From a checkpoint of a small mixture-of-experts model trained on Wikipedia.
Size: 11 layers, width 128, vocabulary 16384.
Experts: 128 experts in each of 11 layers, 112 GELU neurons an expert, 2 picks a token, a softmax router.
Training: a variant of SOAP for the experts, 667M tokens, 10183 steps.
Below are experts of layer 2 (counted from 0) of a mixture-of-experts language model. Rows are named router (the router's row for the expert) and show model dimensions 64-127. Each number is 500 + 50 x the weight over its row's rms, rounded and kept within 0 to 999. Numbers have three digits each.
After each expert's rows: a language model's description of what the expert responds to. This comes from a sample of Wikipedia text that the model never trained on.

# expert 50
router:499575476437506533563471466436507519513458536433513537556421594511564543498561416546498435415614535452592496559462438555477581485570484505450445535442540430487557439542502452439514458545465569
Group and taxon nouns. Nouns naming a group or category, above all family in moth and beetle stubs, plus Order, genus, band, album, song, company.

# expert 63
router:519534506501541570501563514426438448474475442431516455489573563548596526457546432413529485473552538582505486448473519518520397487475508471483381530436525602439497516447444562510493486593426418
Former, new, nationality modifiers. Modifiers before nouns such as former, new, original, own, current, American, US, U.S., often after the or a.

# expert 61
router:483501487576563412556492486472526493504635537448447469504563538534483515474481518444437507478525480519490509510476515478594513531418464490467478562540529590520441520545461561458489574550496475
Indefinite articles, quantifiers. Articles and quantity words like a, an, one, another, extra after verbs or prepositions, as in extra point, a group.

# expert 19
router:398474538463495466503549500399504523496528529626479502469424422574441573508517567529495535534441524432499439529469465421403524431606456500506547543577497546402507559458467472598490423546542566
Section headings, media production. Heading and infobox words about releases and production, such as Release history, Production, Track listing, Records, and Voivodeship.

# expert 36
router:400482450539538546497480561456463492419564502461490425473557483621549473590529438422485493570500473554535440451474509439560589478457439406553592511458518496535404428510519551441544490454561557
Past-tense verbs, pronoun subjects. Narrative auxiliaries and pronoun subjects such as was, had, were, he, they, would, became, including census lines like "29.6% had children".

# expert 16
router:506554518519582449429535607477555455501549451506534552547399494548502469497545597496504542429515512514447467542489475565457501430464567453460482453465518565532656560423550574404527407568541496
Sentence-ending punctuation. Full stops, line breaks and closing parentheses ending sentences or list items, plus discourse words such as thus, states, unusually, respectively.

# expert 1
router:495538466449555406535458488425515480467480541543497546485428507514528420440538576513557386556440491474528441458564455552413523560552507544571566375549494518531577532525469435439479479466476468
Coordinate separators, word endings. Invisible marker after longitude in coordinates before the slash, e.g. °W﻿ /, plus mid-word endings of names like -ero, -ieu, -rought.

# expert 55
router:576571443576516541541503595555464515512500405438540488548560437573451529528536465485452507524511522457560521518408480395574512464475489483483578497542508524474511476479610537534434514582623504
Determiners before nouns. Determiners the, his, their, its, this, and adjectives same, general, overall after prepositions, as in the same day.

# expert 7
router:503430529529481563496422535456446514475454481522536401509570510444533477513534564478466582536509503546590572459461522552521567487500440547459549553512580568591582507537446511562492442452532428
Football transfers, prepositions. Sports-career words like side, joined, signed, debut, against, plus prepositions and slashes in footballer bios and squad tables.

# expert 60
router:480477428521573523542422537492516608518471485532546455520516540513512527516518465421378532519531458595472528505442513512561565491457522451490454475475481547530419441569516510491511577534561560
Digits after brackets, -final. First digits of years or scores after an opening bracket, space or dash, such as (1891, plus the piece -final in quarter-final and semi-final.

# expert 25
router:561473500458555518514500485453499580495471517517598451470590519608425429502482469538534493461506470508460560513420469486566423564497409534541504523530496528579570412436476533555555408491550532
Passive agent by. The preposition by after past participles (ordained by, owned by, conducted by), plus other prepositions and the ending ed.

# expert 41
router:496522493514522460370448421467524608485593528493570424543505584532509500476475462557460431478492487535467539482463459540493518563465445538546474436447557458545455414540488543523551470582485520
Clause-ending commas. Commas ending a clause or list item before and, but, which, especially after numbers in census counts, plus the is in advisory or requisite.

# expert 18
router:464454583539460440457519474522479549492598522463533492448420555488557512537410484536408479464467527467445509488530535420407460521448487505524549511517522567565537372474505535517476390478540552
Commas, -re/-le pieces. Commas after names and places, plus short word pieces re, le, ne, me inside words, such as ir-re-versible, clover-le-af, cor-re-ctions.

# expert 45
router:537440414453550498564537504482456502550522451538468476405496596524466519468467456432406498486498442568500488504476563487527483515494505422464513467567465510519410564472520493549493600476552513
Been and month names. been after has, have, had; month names before day numbers, like January or August; digits inside numbers in tables.

# expert 46
router:453534469527388498518556447488464538445450482586460526565568561514410574506542477427540433549459561535509437484482475575519473440404576492514553487404555473528552468387517549501528505461453483
Capitalized political words. Capitalized words starting names or sentences in political and election text, such as This, Liberal, Law, Democratic, plus the piece irm in skirmish.

# expert 30
router:514450498533397530495525427552524668534484463488461443490551542449579496531482437448458462448540566553510475475468505455538552487585507463574499459477491528551504484521549524504493520384523463
Table cell spaces. The space that opens a table cell after a pipe, before numbers in sports statistics, track times and dates, such as | 4.9, | 3:50.

# expert 5
router:497512543440504461476449457517515528485423663507503550542553397507482487517445592583510446470389497448527437452433500586500440505570565477563575551435509443424479485546402487503544535521545460
Reporting and telling words. Verbs and nouns of telling or reporting like told, tells, said, how, what, news, plus DST in infobox time-zone lines.

# expert 4
router:500433472596475496502466508473563509559472437524460571545501441503435447521421409507475512464502511428492545617502450466502603526506421611472533549587540422510453496484466423553459426539553519
Mid-word fragments. Word pieces inside longer words, especially g, ge, led and pre, as in ille-g-ally, Ed-g-ewater, Acknow-led-ging, pre-ceding.

# expert 58
router:436436495627496540562576541587466522481428487463559422510524544415488496506445477497617508527519576507463482488543463497578471508469510448441490490481480427534515582489531525460477507416438416
Space before numbers. The bare space before a year or number in dates, as in September 1945, Died: June 13, 2008, plus list-item dashes.

# expert 40
router:552508460485539615535598447485445518574542484571413462482501470498525479523495433469510511563476588410489491469452481478586476452413598508472511465553588438597416518478570473436567527439463534
Contrast and album infobox. The word but after a comma, plus album infobox terms and table pipes, such as chronology, Released, Review scores.

# expert 48
router:472531418408584504508555475441480501440562546373482458532457483550473574529515529479499524505566482527555518354520492567458504568518482513557525400532523440422469521489434521579487540469541487
Role and organization nouns. Nouns for people's roles and institutions, often after "the" or "head", such as club, team, coach, director, students, pupils, station.

# expert 6
router:550581546478569400455419495527521494456432551558467505447455473527512453408540489571490393488507464461591418430457485503507413509539513485548569477487534509406516478496426470502490513481527448
Mid-word English suffixes. Middle or final pieces of ordinary English words split after a short start, such as prem-ature, st-ead-ily, permiss-ible, team-mates.

# expert 10
router:389460520499450431465487504491562425575549530465510467513556487537526490551417403403462534531526514521511490474487552417374559488428446443446483526444450523506539500571455545437519466511571593
Location and place words. Words after is or was in place descriptions, such as located, held, north, near, and the pieces dep and tra in depopulated, traction.

# expert 11
router:525480455508559526504545508436405559429566517501516529478513474492588496551448404451469429502526454532508450494578558542498459484481549428529482441406575558580481512525535524465530427417541509
Semicolons and list separators. Semicolons ending items in author lists, credits and score lists, and the pipes, commas or line breaks between table or list entries.

# expert 8
router:526470463537528529600538507530558558517546507553537539551475466475530512508481403554528484501487483451500456552477507425421479503533426479534568443455480505496525448465523431454554565482417457
Lowercase word-start pieces. First word piece after an article or preposition, often lowercase fragments starting a longer word, such as mis, duc, b, ch, plus the word for.

# expert 42
router:491521517586432590448466529516551492537514471467405609480514474488479560505567510585484416569503478499463447579466429467578594492375566594555530541460431417559409427541481486498560502566454485
Conjunctions, "This"/"there" openers. The words or, and, the, there, well and much mid-sentence, plus This or There opening a sentence, as in "This is a list of".

# expert 33
router:463547473499455538461547452378511459472492596470514467490541444479470525527374481532440516441465466445453513468443542427514551461463491491513536548512476468462384543496467465510491589541452502
Word-initial stems. Opening pieces of longer words cut by the tokenizer, like decre-, compl-, st-, St, rec-, proced-, plus being, considered.

# expert 17
router:452501463554511487574483458570548575477507470512488458559543507575549409538503434401416534454571493597374575544421516495497572566543543485421490457431502544617454505476522508492511462497497444
Romance name particles. Particles and words inside Spanish, French or Italian names and titles, such as de, la, del, du, van, Sant.

# expert 54
router:498480492486452507517508642511493500471439422541466551624467491457466442575574444554510459481556422535449459459604472486594443480506499611469551558552472440396484531520452513455446587492437498
Sentence-initial words. Capitalized first words of sentences or sections, mostly The and prepositions, such as In, After, For, By, On, Among, Together.

# expert 59
router:517453421468460511458572495445514410530446524466413541523565420403564404498476513489487604538449531476479483495548539475560472461572434569581446514473545544550468541498498552514474501527428488
Career verbs and breaks. Career verbs like spent, worked, studied, graduated in biographies, and table row ends or line breaks after section headings.

# expert 32
router:557515602522502473486404372474475546502482526469545536400469469491531465542560494489572483435461426520542563597505467488427471574569493603491479453573522474427441522491440469584557470444474549
Word-final pieces in names. Last piece of split words, mostly foreign proper names and table rows, such as s, als in totals, ans, ers, ars.

# expert 23
router:558545518495483525472538516539424508585398473509537492438559515525580514547531422411521499447555605460447547525448476454447387457446504402441431553490524551556507532545555513526522537517475495
Records and sports stats. Record in sports infoboxes and medal records, plus total, digits in stat tables and postal codes, and debut or age in athlete biographies.

# expert 34
router:552408477467429442562521592507572465499508461535487439429520409457460581434462568549517521586450516535518447416539491507499498480529483578483537583443489475560441592419371561461525452520404472
Creation and release verbs. Participles and nouns for making or releasing works or buildings, such as released, built, designed, based, film, episode.

# expert 12
router:465528521588486433518478429558512534489417435558519459562566547551380488506477521547451412496541455460530485519574530539531463472456457531486561494462418420503492605539541505551517426384528509
Slavic pieces, im- prefix. Pieces of Slavic and Turkic names such as -ov, -ev, Kh, Nov, Aliyev, plus the word start im- in imbalance and imaging.

# expert 15
router:506455499573516427461425467519591506507488454575505537552453532438446495515470432515482523624460568526463459458520490570499581469451422567482519567473524509553479478580573525453550559542501436
Number starts, time qualifiers. First digit 1 of years and table numbers, time modifiers mid, late, summer, and -f in twenty-four and non-families.

# expert 35
router:416511502565528465418517462441540511527473536582476479549537481441524503530431404524472492548487525454409483608465574478518517404509517428490534570421461468448498509523530593478522565466492530
Word-initial fragments. Opening pieces of longer words or names after a preposition or article, such as ir-regular, meas-uring, estim-ates, and name initials like L, Kar, Sar.

# expert 14
router:532597453502542493436464424443527462458466472516438502540616606462475449435521436501509466433492515479489560512417467452628463543462503523522545466488513396481551461506555537488472558530515481
Adjectives and quantifiers. Adjectives before nouns and their suffix pieces, such as local, many, several, various, federal, and word endings like ical, ious, oc.

# expert 3
router:422527532559453392565528509540467525484401514418503525543536578486513533466636452525496454468510521529483567499509418504492460464448553513437522422488591478482492442466505392491460432481470411
Name-particle word starts. Capitalized word starts and short name prefixes, mostly Arabic articles and particles like Al, al, El, plus Am, Un, As, avail.

# expert 28
router:470432432462528523530478486429501514488512477505493545522436511609520546437554615469497543539467459444569463491565466533464429554569454484478432453576529475365553501491402411571528484405403476
Family and competition roles. Nouns for people's roles, such as father, son, mother, politician, coach, and contest terms such as grand final, runners-up, Swing.

# expert 21
router:529561551508529540454544543434533525447609407474555453503448393471586441495468503541461445566430488512463529487546457481483569570538458485538577459477500475579529540430382472489516545572493377
Mid-word syllables, digits. Inner word pieces like ens, enn, ell, ene, x, as in opens, millennium, Owens, plus digits 2, 3, 5 in years and amounts.

# expert 56
router:555530485541545499618509502444386399528565473568504423447491466428611515530523462476469498502521462527451505442462457499590502520541437381501457578465506502505507573493504538529478490442519555
Infobox ages and coordinates. Pieces in infobox and link lines, such as age and aged in birth dates, homepage, coordinate digits and seconds marks, Kingdom, Personal.

# expert 43
router:495562547554460581518482435561621520597444529495481494458401551524475481500568448570573474549452523537582532470477534529404544528490420528517568431555478463354560573439438429495530488445573493
Mid-word syllables. Short syllable pieces inside words and names, like abor in elaborate, bo in boom, ith in Judith.

# expert 20
router:569471558492573429511444453467561453499598524419567452538529416552492528572515607510546517512472474523502443522502541518426477570550514433425468572505589481427527574431454587581483487560513483
Abstract and political nouns. Nouns after the, a or his, mostly in political, institutional or sports prose, such as capital, line, power, goal, party, and pieces like ion.

# expert 39
router:496469481466501527545509552509499462457576384592517550452432505473484509536489416565578538602505535417598502440476498459454435523399459549617558532566532498442514502482513383527548454481471564
Word endings, togetherness words. Closing pieces like rob-ust, -us, -iff, -och in anatomy and species text, plus together, along, around, with, between.

# expert 62
router:464492506483420511442491509467530413497555523503449483480536440498436449410488557497506431563470449465476543504466449550476419583468501507583553500544473578471544607478423456471469453552466494
Noun and verb suffixes. Word-ending pieces completing nouns and verbs, often military or naval text, such as ment, ualties in casualties, ations, ately, ished, plus killed.

# expert 51
router:423446467573474428416524585506431544458617423525576432576545535527445464540505449462516479456547495578455450519491541608512393428539534532507431427511523570456434459444506491464509545412524561
Table cells and proper names. Spaces, commas and pipes in tables, and route or place names like Grand Prix, U.S. Route, Highway, Boulevard, D.

# expert 13
router:498469547440553481387436549450617545364502455422494539499500591552485511435519510542452471499560541524480495605531533513589521486556502498499490450609436448388460533471477506446544499510468538
Adverb suffix, word pieces. Suffix ly after adjectives like narrowly, hardly, shortly, plus scattered mid-word pieces such as man, ty, and years.

# expert 47
router:413553504458458551422566516496487584442504494535493499546498442509585441502543506497491433558472511519451478457523445506509433424589606554458541563492529554566417389469469509494543504553485466
Word-final suffixes. Closing suffix pieces like ent, ess, ence, ents inside words such as decent, dissent, Content, Abstentions, plus percent signs and digits in election tables.

# expert 24
router:566414476465569515503505607581470539474537504489510460483385459465533498570440491477472569487525375589457416424524441475541510441539397506478608486503458546477437518482403571532462525500497433
Sentence ends, next subject. Sentence-ending periods, often before a paragraph break, and the sentence-opening word after them, such as It, He, Instead, Additionally.

# expert 2
router:494458542352478440496546525432605529519538516470464471464477574459454488456432456496490536446496471602407475487620597402457504558530477487451483454424530530486472458523513470528508525503567503
Colons after labels. Colons ending a field label or year in infobox and list entries, such as Source:, Starring:, 1960:, plus question and exclamation marks.

# expert 22
router:497495453555449582463471527510431483456516504488474504500545537502508550531531571523439458411581467422577520582470532421518578450492517506530432571475424485446420562517495475536479542425604464
Fl and th pieces. The pieces fl and th (flown, flails, 8th century, Cynthia), rest in the rest of, and capitalized names such as North, Royal, Great.

# expert 38
router:578523486425530554483498518490449502515591455515494507512509444535444466492500512545516580542557531571534424555489492595496520600548505570476422556463496471612445468396477465513526453427534435
Of, and resulting clauses. The word of after nouns like number, part, end, plus participles resulting and causing opening result clauses, and capital initials like H, A.

# expert 26
router:505502531516455433517539456460469485522534592467431568609553533427431559425540478474500565353538446519494547484451479517440416544549529447538412482482500531473505571547396438476465523420441563
Sports careers, election primaries. Nouns in sports biographies and election tables, such as statistics after Career, football, Cup, Championship, player, and primary after Democratic or Republican.

# expert 37
router:487487447563525455515398483534549600549544499469558438532479545521513609493489498440389499409536514573575593517480527487484551474488450460492428451458495517557503416536558588457505523446561527
Commas after names. Commas following a person's name or place name in lists and bios, as in Scarr, environmentalist or Bennettsville, South Carolina.

# expert 0
router:450482453534503501468539485595539513487403540476485456486623501567514474594552519500532482523486569569442509482556506511567572461567475470467456542392428530447386523522468457425522474566548494
Opening quotes and brackets. Opening quotation marks and brackets that start a quoted title or term, especially song and episode titles in lists, such as "Namida", ("Fated.

# expert 31
router:403442490531488502568429540464548543517493404489503575507485498493484530607495469377428542423478426481506442452493537543529588483514484451490430567518456524443500463519569431562553542510556494
Possessive apostrophes. Possessive 's, ’s, or bare ' after names and nouns, as in PMRC's efforts or women's, plus occasional of and her.

# expert 53
router:565409588462479458489541502523500464556545468429440512416479482443569480454570590519466522562516501410530444450574473509551446511542470484407456500470476474502476491557476520554444441542488541
Process nouns and pipes. Pipes in track-listing and squad tables, and abstract nouns or suffix pieces like section, process, act, service, conflicts, elections.

# expert 9
router:533484440407438397521523481459554465507440540547506484462535498590510514453437396543506436562530466539489413418511508495572452487529482432565526449612439470563505576543552437530525501488547439
Arts and past participles. Closing quotes of song titles, past-tense endings like directed, psyched, matched, and words about music and art in album and film articles.

# expert 29
router:530524420523575442579506557455491562518513529475549521606498501554533449534465511431458506527499468571581518559559571493474519524465459521538518502484516503502389467490520475494429478576566544
Digits and odd fragments. Number pieces in tables and dates, especially 2 and 0 in years and scores, plus stray letter pieces like h after quotes or inside names.